Weights of a small mixture-of-experts language model, trained from scratch on English Wikipedia: vocabulary 2496, 16 experts in each of 9 layers.
Below are experts of layer 4 (counted from 0) of a mixture-of-experts language model. Rows are named router (the router's row for the expert), gate (a neuron's input weights, with its number), up (a neuron's input weights, with its number), down (a neuron's output weights, with its number) and show model dimensions 0-159. Each number is 128 + 24 x the weight over its row's rms, rounded and kept within 0 to 255.
Before each expert's rows: "mostly gets" lists some tokens that are sent to it at least half of the time. This comes from a sample of Wikipedia text that the model never trained on.

# expert 11
mostly gets: ":", "|", ");", "):", ";", " |"
router [124 111 105 121 143 186 124 147 110 179 145 140 130 117 130 142 128 152 118 122  67 110 114 139  84 124 111 150 121 127 145 139 140 113  65 187 143 149 128 121  98 159 130 106 131 103  91 125 157 135 104 123 109 152 162 117 117 111  71 182 192 150 106 128 146 128 116 122 112 114 118 139 118 189 127 143 122 130 128 100 140 131  81 141  97 123 127 115 169 135 134  99 115 137 143 117 146 116 165 146 133 103 115 141 129 112 108 135 151 139 120 110 142 166 131 118 169 144 102  91  69 135 120 192 137 149 148 131 141 121 127 107 107 167 145 133 137 139 136 117 116 123 127 125 138 146 143 157  72 128 151 106 168 133 150 130 163 113  94  97]
gate3 [123 112 186 110 145 120 135 106 159 103 134 152 156 146 114 114 141 105  85  88 126 145 110  83  86 121 121 125 114 123 126 145 130  84  99  89 117 116 125 119 120 109 140 138 159 126  89 146 136 144 119 136 136 125 159 108 157 157 121 130 120 123 116 109 125 157 127 121  92 132  92 142 113 131 125 144 162 135  78 108 107 118 168 183  74 128 126 121 134 138  89 141  77 136 161  90 111 147 108 134 136 116 106 155  85 118 142 104 103 160 123  95  86 167  53 154  92 130 132  74 100 137 143 140 130 113 159 130 127 103 102 143 167 132  95 164  99 131 125  97 142 115 142 155 146 127 129  96 150  94 116  96 127 144 139 142 104 139 147 143]
up3 [140 101 161 153 152 173 137  78 124 145 154 141 182 136 144  73 163 115  84 126 111 178 119 120  91 135 129 107 122 151 156 160 154 118 130  75 119 166 140 126 171 120 167 163 120 143 122 159  93 137 127 130 160 111 129 125 134 121 155  88 127 128 118 163 108 165 131 148 154 125 132 123 106 156 114 150 172 121  96 127  91 103 153 162 148 151 101 120 108  94 121 137  94 162 113  87  99 145 102  95 141 126 110 141 117 104 121 100 108 134 138 119 100 113 103 141 145 136 108 135 100 149 132 143 110 135 143 114 147 122 148 146 152 112 149 118 123 155 138  89 103 114 134 149 155 105 135 118 147 110 104 138  93 196 177 151 135 145 116 153]
down3 [159 136 139 190 143 120  87 123 187 118 143 131 119 128 136 120 137 149 123 133 172 154 159 155  97 136  98 151 148 146 154  92 113  93 132 127 158 105  97 113  92  99  97  98 109 118 127 128 174 118 106  78 121 147 147 157 121 167 130 145 153 103 159 142 120 120 128  94 119 153 156 120 153 129 130 140 117 144 130 114 122 136 126 129 117 112 141 130 123 112 151 171 145 131 100 107 156 145  94 144 111 113 112 148 149 119 110 149 110 177 134 131 208 123  85 157 129 122 101 137 173 144 152 137 110 151 123 110 194 139 111 112 122 111 138 145 142 146 161 127 125 132 131 117 186 128 165  97 145 117 100 135 164 105 102 138 119  74 138 148]
gate4 [129 143 155 136 143 127 179 121 127 106 120 134 125 126 143 119 172 142  99  97 105 116 116 118 182 100 119 123  95  75  72 109 152 125 151 131  95 114 110 125 128 104 129 113 142 126 175 109 134 168 156 151 105 132 147  98 113 107  69 149 112 119  91 116 179 173 147  80 132 133 109 137 128 124 123 141 114 137 124  95 123 139 194 104 135 104 118 153 132 114 112 182 148 139  81 117 113 127  96 128 132 124 130 144 126 164 153  80 100 112 104 144 128 148  86 119 144 126 152 148 127 116 112 108 134 116 129 132 102 118 164  94 100  89 105 130 171 120 168 120 143 139 151 109 147 137 153 134 164 136 111 132 182 140 139  98 150 120 112 160]
up4 [117 157 135 111 136 138 151 125 120  92 109 147 130 127 142 104 125 183 106 100  96 133 129  67 188 107  97 138  98 140 152  78 169 110 114 166  91 170 112 108 118 164 123 109 164 148 126 134  88 121 143 113 127 195 161 108 123 105  96 135 143 129 109  87 164 162 132 104 126 151 114 154 144 134 134 122 107 128 140 102 152 146 149 134 109  99  88 155 154 118  99 152 144 154 114 114 108 148 146 105 132 104 158 150  92 133 168  74 131 129 135 148 108 168 133 138 144 124 120 103  88 138 120 152 100 131 143 129 120 155 131 129  79  83 151 121 136 121 146 144 135 127 139 151 151  94 107  91 161 162 128 119 131 127 110 107 150 149 131 153]
down4 [106 155 145 129 133 126  94 115  85 132 113 114 126 143 122 148 138 129 108  63  90 111 116 102 141 154 147 161 140 122  79  99  78 123 138 133 168 157 136 155 107 164 120 106 141 106 145 115  89 100 142 100 165 116 137  93 133 119 162  97 113 145  96 146  95 143 141 143 163 139 155 122  86  99 111 157 123 156 126 107 137 123  90 131 144 119 144 105 112 119 122  99 142 160 200 101 111 140  65 124 114  99 102 134  97 123 162 120 135 123 141  99 103 104 190 154 125  89 167 105 141 172  98 152 109 143 150 132 109 156  86 153 132 127 143 136 121 125 134 123  95 120 141 144 155 133 119 153 103 116 144 133  84 123 117 127 127 140 135 122]
gate5 [131 109 134 128 118 135 113 114 138 153 119 123 106 195 133 133 108 118 153 103  92 132 144 130 115 143 142 131 101  65 152 130 142 135 137 127 143 129  88 118 131 166 111 117 118 155 154 129 133 116 171 181 152 105 128 144 103 169 101 120 125 136 124 112 150 114 119 157  90 130 146 155 123 137 125 108 128 103 144 171 147 122 108 124 101  99 152 162 185 116 135 125 136 122 147 146 156 134 114 123 109 122 100 112 106  91 119  90 111 106 142 163 131 151 103 115  85 132 117 132 143 137 100 122 170 141 159 121 120 178 159 143 160 172 109  87 182  81 116 155 129 127 135 172 159 128 180 155 175 121 110  82 150 118 134 102 108 136 160  98]
up5 [146  97 127 113  80 138 142 158 124 140 103 105 130 152 134 151  87 188 184 111 140 150  90 147 142  93 113 113 114 127 148 121 103 134 121 112 136 146 102 114 138 131 134  98 149 179 109  97 142 104 164 106 123 132 111 146 107 112 111 141 155 120  96 136 147 152 143 114 146 111  96 163 111 116 138 127 131 145 118 117 113 108  99 128  85 131 102 157 147 114 107  92 120 152 192  68 129 156 113 126 127 144 112 127 129  83 108 124 130 151 136 120 134 134 124 134 149 136 111 139 139 140  84 102 122 109 122 141 125 130 155 199 129 117 164 115 173 135  98 122 148 170 174 165 126 115 159 132 111 105  89 107 174 101  87 119 173 120 103 128]
down5 [122  97 137 119  89 135 158 126 161 112 151 136 116 107 104 171  77 147 127 129 105 133 114 105 133  88 133 116 147 142 108 110  87 142 122  83 115 114 130 115 116 141 126 121 146 110 113  97 111 121 163 106 120 160 167 130 183 157 122  69 164 124 134 136 144 125 159 109 123 120 130 162  89  85  85 122 136 145 121 119 119  82 124 124 126 121 112 139 145 131 144 118 101 184 160 108 147 111 107 150 151 116 165 142 154 136 108 116 147 129 123 117 155 156 128 152 148  98 140 148 140 119  95 122 112 114  95 114 116  80 161 167 125 164 119 109 133 157  91 140 153 119 122  76  89 114 142 119 162 147 127 116  73 121  68 161 144 168 115 149]
gate6 [133 139 149 170 153 146  91 114 144 106 141 130 117  95 135 173 112 166 169 128  97 127 148 120  87 125 105  87 107 125 126 155 154  83 128 168 139 135 133 148 110 171 139 145 136 101  99 137 109  97 164 107 105 131 104 158 120 100 120 118 147 126 117 140 146 167 130  63 140 124 121 169 134 105 167 127 100 122 109 117 149 129  86 147 149 133 111 146 149 129  69 149 159 114 145 114 129 142 171 156 145 108 146  90 121  71 119 181 178 100 129 129 132 135 150 122 156 140 135 110 166 132 116 143 103 145 116 104  84 135 165 124 113 141 184 112 120 115 144 152 151 152 120 111 149 107 140 151 155 137 120 107 140 141 107 113 110 112 151  91]
up6 [ 97 132  96 124  99 109 109 102 131 111 105 136 146 172 114 146 103 172 147  90 123 139 106 114 150 111 105 158 116 125 159  93 135 124 154 121 138 152 139 135 121  94 151 139  69 157  82 141  84 135 158 125 132 150 141 105 162 158 104 146 143  95  96 144 105 135  95 126 135 128 123 126 130 124 146 120 130 156 129 151 122 124 166 139 108 152 100 131 158  86  98 129 124 139 172 116 147 177 119 152 113 138 159 105 113 140 136 129 112 127  86 185 101 108 110 117 121 134 137 154 117 169 137 151 119 116 105 110 150  85 134 186 129  86  74 130  90 132 107 112 139 141 166 155 118 150 132  76 163 100 136 132 100  98 144 126 138 113 103  83]
down6 [163 149 151 124 157 116 135 147 153 118 123 104 128 103 133  94 120  76 128 143 158 130 149 147 114 138 123 150 157 142  90 124  91 108 105 130 114  97 113 112 139 157 109 136 148 144 168 129 156 173  84 133 109 116 154 110 102 161 117 158 102 147 157 138  90 148 138 145 132 125 144 132 166 151 171  93 131 142 128 148 158 125  91  94 133  96 125 147 130 113 183 117 111 162 117 122 108 139 121 150 117 119 136 122 156  91 119 151 128  99 178 138 202 124 125 133 168 150 117 135 186 107 128 133 147 174 136 150 138 177 138  88 111 138  83 147 157 117 142 115 148 126 138  94 143  99 152 151 132 103 131 154 107 149  80 113 109 113 139 160]
gate7 [128 126 125 127 120 123 109 142 128 135 116 129 137 120 136 131 130 122 139 115 133 102 125 106 140 147 112 165 127 122 112 141 144 138 152 126  90  61 151  93  92 135 115 105 141  97 115 142 113 116 121 117 167 148 163 120 133 101 144 119 140 157 101  98 117 134  85 134 144 145  93  96 135 163 113 171 141 176 123 115 115 137 178 161 124 163 138 121 199 120 126 144 114 118 107 151 101  81 112 110  71  83 144 170 157 149 142  78 144 102 123 120 136 136 121 146 158 178 115 153 113 100  99  97 152 160 103 137  81 155 112  66 145 127 129 120 149 131 103 140 140  80 106 140 125 124 159 141 107  94 153 134 124 123 122  96  97  91 145 136]
up7 [158 120 117 186 113 137 104  95 115 171 139 120  93 105 116 146 116 184 164  93 135 126 109 110  90 149 111 158 121 116 125 116 128 137 154 150 125 155 121 174  76 101  87 139  99 118  95 110 133 113 109 106 117 105 111 131 121 171 137 137 133 173 128 142 162 176  95 148 108 116 144 129  99 135 128 119 118 128  82 141  93 149  92 132 181  97 107  96  86 110 124 121  98 137 138 114 139 113 103 104 130 129 119 101 150  91 153  98 124 123 150 156 121 110 101 127 145 141 124 136 120 115 169 146 111 131 146 135  99  91 125 140 129 158 120  97 112 149 118 129 127 118 131 129 172 112 172  95 107 191 108 128 111 109 159  81 121 151 138 163]
down7 [171 114 144 141 154 134  68 148  90 125 138 165 123 107  82 111 100 137  85 135 144 142 116  88 139  86 106 102 140 124  85  96 162  82 139 150 142 148 156 135 113 159 146 131  94 138 119 116 131 106 113 133 136 110 127 130  92  97 132 156 143 122 136 151 116 137 192 105 131  96 117 161 147 135 126 122 149 131 122 129 102  82 169 149 155 121 148 123 119 118 156 105  95  93 126 144 138 162 162 144 101 129 100 132 171 151 144  86  94 135  87 138 136 149 130 100 144 142 146  54  89 170 162 171 147  85 156 138 156 116 130 156 158 152 131 124 147 145 142 122 107 129 114 123 118 127 107 118 143 133 119 122 121 157 136 131 122 141 146 103]
gate8 [151 124 100 145 165 128 130 108 139  90 151 126 159 130 122 149 140 143 110 148 125 120 127 160 100 156 117 147 170 151 107 140 123 114 109 126 151 144 156 147 144 111 100 153 115 125 114 161 145 125  95 122 104 127 163 125 166 119 140 170 136 171 112 151 100 179 104  94 140 147  90 124 124 135 127 140 122 126 103 134 143 107  83 181 143 165 145 106 134 136 130 155 118 157 158 173 137 110 150 175 116 112  93 105 117 135 164 114 126 120  98 123 158 146 185  75 162  95 124 141 110 158 149 187 140 133  98 103 142  94 173 144  95 127 113 160 105 124 154 113 150 110 113 171 110 148 114 130 135 167 184 130 148 135 129 131 127 161 122 137]
up8 [111 124  99 115 145 100 119 125 104 114 140 106 144 174 158 136 107 100 167 136 132 104 140 160  93 148 131 175 143 138 126 137 144 140 119 144 162 121 153 109 145 110 125 163 125  86 103 142 129 151 127 114 119 119 114 122 116 130 144 167 122 121 114 129  81 189 138  88 179 111 146  89 109 125 120 120 114 126 132 135 159 107 115 160 118 151 154 142 137 138 123 172 111 169 132 121 122 133 138 173 128 130 109 178  73 117 154 158 137  92 153 123  84  95 111  88 145 118 111 181 124 138 151 160 165 114  88 106 129 117 165 111 157 136 125 102 185 131 145 123 145  99 130 134 145 172 116 144 137 133 138 148 117 143 159 119 101 169 149  76]
down8 [118 159 165 103 110 142 109 150 146 149 108 103 136 157 191 151 125 131 140 148  95  95 136 141 138  93 160 132 123 117 153 163 120 131 103  93 140 154 172 165  84 146 177  91 163 107 104 121 165 107 134 130 128  90 108 153 139 126  86 145 116  95 126 133 115 116 146 170 187 143 114 121  95 127 127 112 131 169 162 111 115 138 151 149  87 106 123 138 130 123 157 160  96 121 105 155 131 133 137 113 135 102  96 108 146 113 116 152 144  99 142 141 116 118 100  87 156 137 194 149 146 107 156  97  74 120 149 115 139 112 151 145 128 107 170  96 150 178 134 132  91 143 145 130 137 119 105 110 134 124 130  92 137 109 117 122 114 122 139 119]
gate9 [101 109  94 121 173 147 167 109 101 172 166 168 127 146 137 121 160 142 105 131 106 118 133 144 170 183 140 145 120 137 142 113 101 172  68 107 168 139 111 103 140 146 155 134 135 114 146 130 132 148 126 158 101 104  94 130 121  95 139 153 103 149 116 119  91 144 132 117 113  95  97 133 102 155 143 151 141 113 105 139 158 165 109 143 177  56 147 138 155 156 118 102  73  99 112  96 130 104 160 112  94 111 100 122 132 140 147 147 131 118 140 162  95 121 122 133 137 140  94 158 164 111 133 173 135 103 138 119 132 161 147 126 163 140 116 105 106 120 115 136 118 102 160 115 137 103 131 180 110 145 113 155 145 134 127 120 135 108 125 154]
up9 [116 125  94 140 151 135 108 150 100 178 112 177 136 140  58 137 137 137 122 157 113 175 130 151 160 129 140 131 126 149 146 151 124 139  83 134  91 106 112 113 144 145 123 151  96 105 149 142 147 112 108 133 118 143 177 133 156 106 123 108 136 144 154  96  75 168 167  95 135 133 109 132 131 149  88 154 157 133 150 152 107 139 148 145 101 125 102 136 153 144 123  77 143  89 136 151 100 126 110 181 120 179 154 103 113 115 180 145 139 133 125 150 144 129 112 152 129 129 135 103 135  97 166 122 111 131 108 109 149  97 143 127 147 129 159  88 106 105 169 125 104 125 145 137  84 153 125 136 145 170 112 156  91  99 151 129 134 124 161 106]
down9 [149 176 136 131 115 110 137  95 170  90 122 121 117 146 161 108 124 128 143  93 143  83 152 118 103 158 121 138 153 174 109 130 117  82 131 162 114 127 142 120 131 123  84  98 119 138 164 136  85 134 128 132 120 123 109 121 120  71 139  94 192 101 124 120 166 135 139 131 132 110 136 158 127 131 179 133 127 129 115  88 150 137 130 126 156 153 145  99 107 123 114  99 174 147 136  81 138 122  97 136 163 157 137 159 132 139 116 101 113 137 138 150 139 133 133  73  96  98 166 184 163 160 119 125  94 149 157  99 131 105 144 138  92 146  99 141 124 140 149 132 136 104 149 136 148 115 132 116  80  96 124 112 131 183 132 105 112 103 151 133]
gate10 [140 169 130 133 122 100 161 146 123 145 185 137 133 104 123 106 118 104 187 159 157 140 143 114 125 159 109 162 129 146 139  92 146 128  90 152  98 171 111 109 151 150 175 120 108 110 126  99 120 114 139 127 112 111 154 123 107 128 130 167 129 137 125 121 172 122 116 152 111 183 144 145  84 134 175 132 138 158 143 169 137 118 137 182  94 155 118 137 114 163 116  95 126 133 155 122 156 121 116 141 152 104 133 115 132  90  95 113 110 155 131 103  99 135 129 115  92 105 137 130 129  92 114 139 135  75 156 142 140 159 125 137 123 111 143 122 147 112 125 102 191  90 132 164 110 123 151 117 144 149 122 162 104  86 152 179 105 144 159 132]
up10 [121  88  90 126 150 169  89 142 130 128 151 137 126  78 161 138  82  99 200 166  93 147 138 112 165 135 131 103 127 120 128  96 100 156  79  99 171 155 109 114 148 134  98 104 149 116 113 121 149 116 171 132 105 141 116 141 145 112 147 162 129 102 138 126 117  91 114 133 129 166 124 140 103 168 153 134 133 122 119 156 134  78 134 129  72 140 139 148 148 129 130 125 142 140 121 143 135 105 115 149 139 126 118 124 122 127 113 126  67 154 126 126 151 116 162 116 132 126 150 143 115 107 109 141 135  82  95 127 123 149 174 153 141 115 121 121  74 130  98 150 121 111  93 187 137  73  99 114 132 145 134 111 128  91  96 151 121 106 146 125]
down10 [145 120 145 137  88 139 145  91 170 145  80 127 136 159 147 149 142 131 112  83 123 140 143 118 177 119 118 139 114 113 145 114 127 124 107 138  92 141 131 138 145 147 158 119 155 128 151 161 130 154  98 136 102  91 120 154 131 158 186 161 130 156 151 105 121 125  96 123 129  91 116 140 130 118 128 138 141 119 128 109 194 129 127 123 171  91 146 110 112 100 148 118 113 158 139  97  74  83 123 112 140 156 133 149 115 107 138 122 134  91 150  85 106 148 130 180 162 132 106 115  84 145 122  91 150  86  90  97 150 113 181 153 149 142 104 127 153 128 136 107 114 146 134 138 100 115  95 101 145 166 111 166 169 132 134 154 156 148 124 111]
gate11 [113 127 109 122 154 124 175 122 176  92 124 126 170 171 115  92 165 117 104 132 149 119 111 146 101 124 121 155 119 155  72 164  98 115 155 118 175 158 120 126 113 132 141 114 164 145 117 127 136 115 125 156 146 145 144 111 120  62 140 134 118 148  86 115 138 107 105 132  70 146 129 126 105 125 101 134 123 157  63 148 116 102 120 174 119 167  97 136  93 153 136 104 157 105  81 137 125  94 115 151 173 103 123 106 164 136 102  98 146  97 100 108  89  99 150 172 143 100 121 129 147 119 118 140 129 129 112 122 146 167 138 129 114 133 137 144 127 143 101 124 121 141 135 133 142 130  94 136 102 125 114  94 143 119  90 134 184 134 109 108]
up11 [162 151 108 136 125 150 152 124 178 107 141 107 130 148 124 119 130 108  98 127 133 124 104 133 117 187 125 112 127 133 124 167 121 111 155  74 125 132 115 101  93 131 123  95 140 141 115 116 107 103 138 160 161 134 164 133 113 131 120 103 107 145 118 116 109 106 133 116  66 177 116 130 163 113 101 116 151 166  99 111 122 142 160 169 135 163 132 103 108 128 128 112 115  80 149 137 163 119  86 114 138 101 153 119 123 140 113 121 178  79 108 106  88  57 108 164 135 141 101 143 124 129 103 104 153 133 140 105 153 113 161 147  83 113 147 144 130 171 149 117 180 141 126 130 128 128 101 122 145 148  99  88 141 128  70 132 117 145 136 137]
down11 [143 120 114 137 134 126 127  91 122 144 130  84 144 131 157 104  93 119  93 140 140 115 104 153 184 103 120 128 121 136  89 152 115 125 152 109 141 109 166 164 138 135 167 124 138 120 102 113 118 164 155 112 103 156 144 125 159  92 140 161 166 101  96 103 169  99 133 177  98  90 124 115 162 138  75 128 105 155 136 114 102 132  74 143 162 144 162 162 169 111 137 113 120 128 118 140 112 114 130 166 145 113 113 100 124 103 120 125 141 126 148 125 125  96 108 160 177 143 131 107 107 142 153 157 134 155 114 154 121 109 171 119 164 132  90 162 125 137 113 134 119 129  76 111 128 122 109 154 175 113 119 146  90  96  97 132 167 123  89 118]
gate12 [116  99 118 113 118 158 104  97 114 109 147 144  79 132 187 143 149 142 105 120 111 122 119 169 121 141 120 123 130 112 117 167 125 139 118 155 140 147 134 142 119  92 147  88  92 174 110 129 121 165 133 121 147 107 110 153 128 101  82 140 148 113 123 189 149 130 100 138 117 137  83 197  84 158 117 130 108 119 137 116 145 127 120 103 153 136 128 123 121 188 142 135  97 129 131 149 155 123 129 110  98 159 167 147 125 161  80 118 131 127 111  66 122 137 104  91 158 110 140 140 103 100 129 148 143 136 142 144 105 121 124 141 101 128 156 130 192 176 118 160  79 131 105 109 126 108 137 124 130 150 128 131 161 137 162 125  91  97 116 121]
up12 [ 86 119 154 120 146 151 172 167 163 125 161 135 110  93 174 153  77 112 179 136 121 134 135 122 124 110 102 103 117 117 120 143 133  99 168 123 118 121 131 155 165 149 120 104 137 105 134 173 149 131 132 173 105 132 149 140 133 108 170 150 132 106 109 101 111 129 139 168  87 147 140 104 168 147 152 135 105 123 138 171 139 107 126 138  80 160 132  97 117 165 109 161 122 126 129 124 135 151 179 112 147 132 135 120 122  91 128 122 101 153 136 163 122 156 171 130 134 146 115 177 139 121 154 136 115 121 106 110 135 110 124 158 147  97  84 136  99 161 124 138 140 127 103 184 155 112 126 117 139 158  94 191 127 164 140 115 129 113 163 146]
down12 [168 138 156 109 166 145 105  88 137 134 127 118 117 158 116 110 132 162 108 132 142 170 153  72 154 119 162 122  94  90 151 108 116 100 139 142 139  92 126 121 147 156 120 150 157 125 165 104 145 167 108 117 100 137 123 102 120 149 140 110 148 139 117 145 137 146 121 135 141 109 108 159  95  84 121 180 118 102 118 124 108 131 107 121 129 125 141 137  94 129 109 114 109 141 140 158 127  58 124 123 148 134 127 169 126 109 100 165 142 144 109  86 157  42  93 127 133 108 137 130 125 137 104 138 120 127 130 162 143 136 117 141 157 105 142 129 152 121 116  99 175 151 136  88 140 161 102  78 129 125 163 129 168 145 126 115 108 114 169 173]
gate13 [123 118 125 106 144 144  90 115 146 104  88 116 149 142 119 117 120 100 146 123 142 117 143 100 124 106 120 147 122 135  99 138 143 121 168 112 118 130 157 130 106  96 128 143  80  94 113  93 134 157 105 151 121  90 165 108 168 159 179 153 179 145 117 124 104 185 143 135 136 163 106 116 133 132 154 123 142 136  77 146 122 147 164 130  63 128 125 128 152 166 192 148 100 119 142 104 111 116 101 189 139 125 122 129 141 152 128 131 105 151 116  93 156 122 136  90 142 139 112  82 120 146 150 139 111 109  98  87  95  88 110 179 142 139 103 104 137 124 159 122  85 112 119 115 129 123 141 144  87 117 126  96 163 140 109 115 124 139 128 140]
up13 [116 114 137 104 135 133 134 101 151  84 145  92 131 138 118 121 117 167 106 186 139 124 102 104 131 181 122 129  99  91 150 121 164 132 173 106 121 111 107 126 116 167 128 133 130 122 145 120 113 122 117 130 180 117 114 124 129 173 125 155 117 172 134 108 130 145 136 110 142 161 175 149 153 118 134  97 117 134 139 191  82 137 117 130 155 126  87 143 113 112 161 131 155 127 110 101 121  89 138 142 101 123 144 146 152 106 102 113 189 125 121 148 108 170 111 139 113 102 151 124 149 118 108 157 115 134 138 155 124  91 146  85 121  75  60 142 142 161 138 119 174 161 141 156 162 125  87 117 115 133  90 135 132 122 129 100 130 134 102 142]
down13 [108 127  75 126  86 145 169 139 151 150 139 109 102  92 122 155 146  87 130 127 125 118 102 101 109 136 154 123  97 106 142 118 189 128 133 133  93  88 119 130  97 127 127 138 102  94 111 139 168 175 104 176 109 124  79 116 124 160 106  88 105 149 112 144 137  97 158 126 151 166  97 102 123 160 115 157  74 135 133 106 123 132 134 132 122 134 135  94 129 130 154 145 122 134 110 108 144 157 109 125 143 122 159 101  90 160 113  83 166 123  86 139 128 153 125 141  85 105  97 120 133 138 128 106 121 111 153 154  73 116 113 120 135 110 168 128 163 136 111 133 118  81 141 105 125  85 156 137 123 155  86 134 141 159 125 109 120 113 146 154]
gate14 [173 153 154 125 141 122 122  67 197 141 130 110 150 159 124 130 127 131 106 133 110 128 138 170 127 102 153 129 128 189 113 123 135 129 182 106 116 142 142 124 111 115  85 121  73 118 134 105 100 100 130  98 137 106 143  84 126 113 123 126 172 151 135 144 108 140 149 149 101 124 174 112 117 122  70 125 149 145 112  98 135 147 160 149 104  75 121 109 154 122 119 114 129 111 148 142 114 145 151 113 148  99 146 138 108 129 155 175 139 128 161 148 142 128 139 131 143 166 160 150 121 117 119 105 145 112 174 140 133 108 134  94 124 175 177  98 106 127  89 141  92 116 131 125 135 176 109 124 104 123 159  95 143 133 147 146 105 102 143 158]
up14 [124 116 125 123 135 121 151 135 104 132 137 119 159 176 138  94  95 160 117 142 148 109 110 123 138 100 113 155 111  94 109  92 118 153 118 140 100 138 158 140 134 127 169 135 118 128 129 149 132 140 119 104  97 148 134 144 134 150 165 115 129 101  89 139 146  71 128 127 151 184 116 163 103 172 141 122 155 161 149  96 136  94 104  98 113 184  99 152 119 149 140  86 136 144 132 162 148 164  93 133 142  95 174 118 152 124 124  81 155 130 136 101  99 112 119 132  99 112 137 123  84 134 159 133 110 107 141 109 140 156 145 113 129 121  78 128 128 115 198 144 117 152 149 115 106  87 170 154 159 116 118 128 132 134  91 103 176 151 107 130]
down14 [117 128  79 123 107 135 131 141 133 155 145 127 142 106 116 175 123 105 171 115 112 122 107 128 153 142 122 112 141 126 165 131 101 141 116 110 141 151 141 141 118 112 108 124 134 118  90 152 144 121 117 144 116  88  86 141  93  94 132 154 149 148 119 126 159 122 135  66 144 139 138 163 140 115 121 111 121 109 130 126 143 118 107 104 138  93  93 101 105 110 103 145 114  82 152 131 106 110 116 107  92 184 115 107 143 105 110  75 130 102  93 103 119 137  74  99 151  31 137 117 160 111 145 135 126 152 102 119 144 127 117 122 134 165 111 140 154 154 100 125 126 149 105 104 153 135  85  82 154 129 101  74  89 126 139 112 155 133 101 135]
gate15 [100 130 163 142 138 120 140 108 145 159 132 122 131  96 168 136 129 112 122 168 109 146 126 113 106  73 115  97  89 143 185 117 102 120 133 136 134 160 128 103 130 102 123 156 178  98 102  96 122 120 108 102 174 171 149 124 180 166 148 148 150 141 126 115 171 112  72 105 124 148 117 134 117 122 139 119 157 113 129 156 158 164 145 174 125 107 165 151 122 110  96 115 106 112 106 131 161 123 135 150 120 124 132 115 174 120 161 103 109 161  84 107 144 139 134 108 118 111 157 127 106 175 117 122 146 125 127 143 160 134 150 147 147 110  88 148 151  97  64 111 100 132  95 138 160 140 117 133  83 103 115 137 112 112 109 131 119 124 153 148]
up15 [153 162 126 116 154 166  94 138 120  93 118 116 122 138 130 110 117 133 130 138 115 102 133 166 162 163 122 169 116 114  54 127 143  82  90 133 113 140 156 148 136 156 144 124 103 150 125 134 120  95 131 110 139  97 135 118  99  91 139 123 110 141 182 157 118  80 173 156 150 141 128 136 164 116 107 141 108 140 124  96 109 107 118 140 126 118 131  99 102 145 103  89 127 115 114 154  92  93 147 147 155 158 115 170 102 104 105 106 103 126 139 133 129  97 115 140 105 173 117 114 158 172 164 113  96 140 117  85 134 143 124 109 104 156 147 106 121 163 170 172 174 139 102 116 172 144 154 149 141 146 164 114 128 137  99 116 141 107 122 105]
down15 [147 126 143  84 103 122 158 121 100 173 103 113 156 158 128  87 143 146  96 105 139 138 141 128 143 164 158 106 162 100 138 129 137 125 131 140 145 120 100 121 113 126 110 114 121 141 156 126 137  99 105 193 131 121 154 148 147 130 132 143 128 115 125 137 149 167 127 115  76 130 109  50  92 117 118 105 120 118 160  87 117  96 106 150 123 144 119 122 122  87 136 147 117 139 109 108 150 152  88 143 125 143 118 175 172 121 136 141 108 107 137 139 124 119 103 115 117 101 114 159  68 181 141 113 139 139 138 110  58 111  63 119 122 111 114 136 119 118  89 117 159 147  97 154 151 127 137  93 109 115  94  92 101 149 115 131 124 123 109 116]
gate16 [132 106 126  78 110 122 123 125 147 173 127 145 130 177 104 144 143 113 112 107 114 113 139 108 118  93 158 127 129 129 120 164 142 137 167 134 122 118 128 100  88 123 138  91  73 155  96 132 110 172 138 106 147 110  92  98 137  72 155 127 117 159  94 154 106 134 161 117 163  96 113  92 133 147 140 139 144 124 157  95 133  98 139 164 123  63 114 140 163 144 160 124 130 126 117  97 131 161 120  99 120 119  97 152 132 109 144 154 148 131 142 141 126 155 146 139 124 187 126 164  79 138 131 143 111 135 121 143 176 132 115 145 121  92 115  95 125 128 107 122 109  84 123  91 148 168 106  92 126 108 146 133 140  85 143 146 106 148  95 163]
up16 [119 135 120 138 111 101 125 119 161 124 146 158 142 157 119 187 130 116 110 129 108 114 137 143 129 140 145 114 184  92 139 129 139 114 152 137 136 122 118 135  94 160 158 138 108 156 142 167  99 138 194 115 115 110 110  87 103 119 165 141 115 162 138 130  98 135 173  98 142 106 127 141 106 126 128 126  84 146 115  69 141 144 131 159  79 107 158 153 115 131 104 163 130  86 133  46 107 115 139 162 109 108 132 147 146 150 129 143 121 104 105 116 127 154 123  96 156 168  93 161 113 160 138 124 122  70 116 151 179 111 112 138 149 108 126 100 141 137 129 125 114 114 116 106 155 114 147 150 119  99 120 163 137  79 128 142  96 140 127 125]
down16 [159 129 109 144 119 134  73 185 157 148  93 119 102 111 131 133 120 124 132 105 115 142 121  77 147 129 135 146 118 146 116 147 135  92 134 138  69 148 118 140  91 145 164 105 129 168 137  70  94 111 125  68 170 115 132 121 122  98 129 113 119 150 145 121 121 101 120 126 111 168 152 132 103 127 123 119  89 188 140 161 139 132 113  87 117 101 138 124  94 139 159 139 104 137 122 183 127  99 133  89 148 122 131 135 111 126 110 111 143 121 151 159 127 102  94 154 130 140 109 134 129 173 136 115 141 149 121 105 124 129 137 134  96 135 135 109  81 106 156 162  98 145 121 123 154  99 138 163 120 109 125 151 158 127 153 153 104 146 183  70]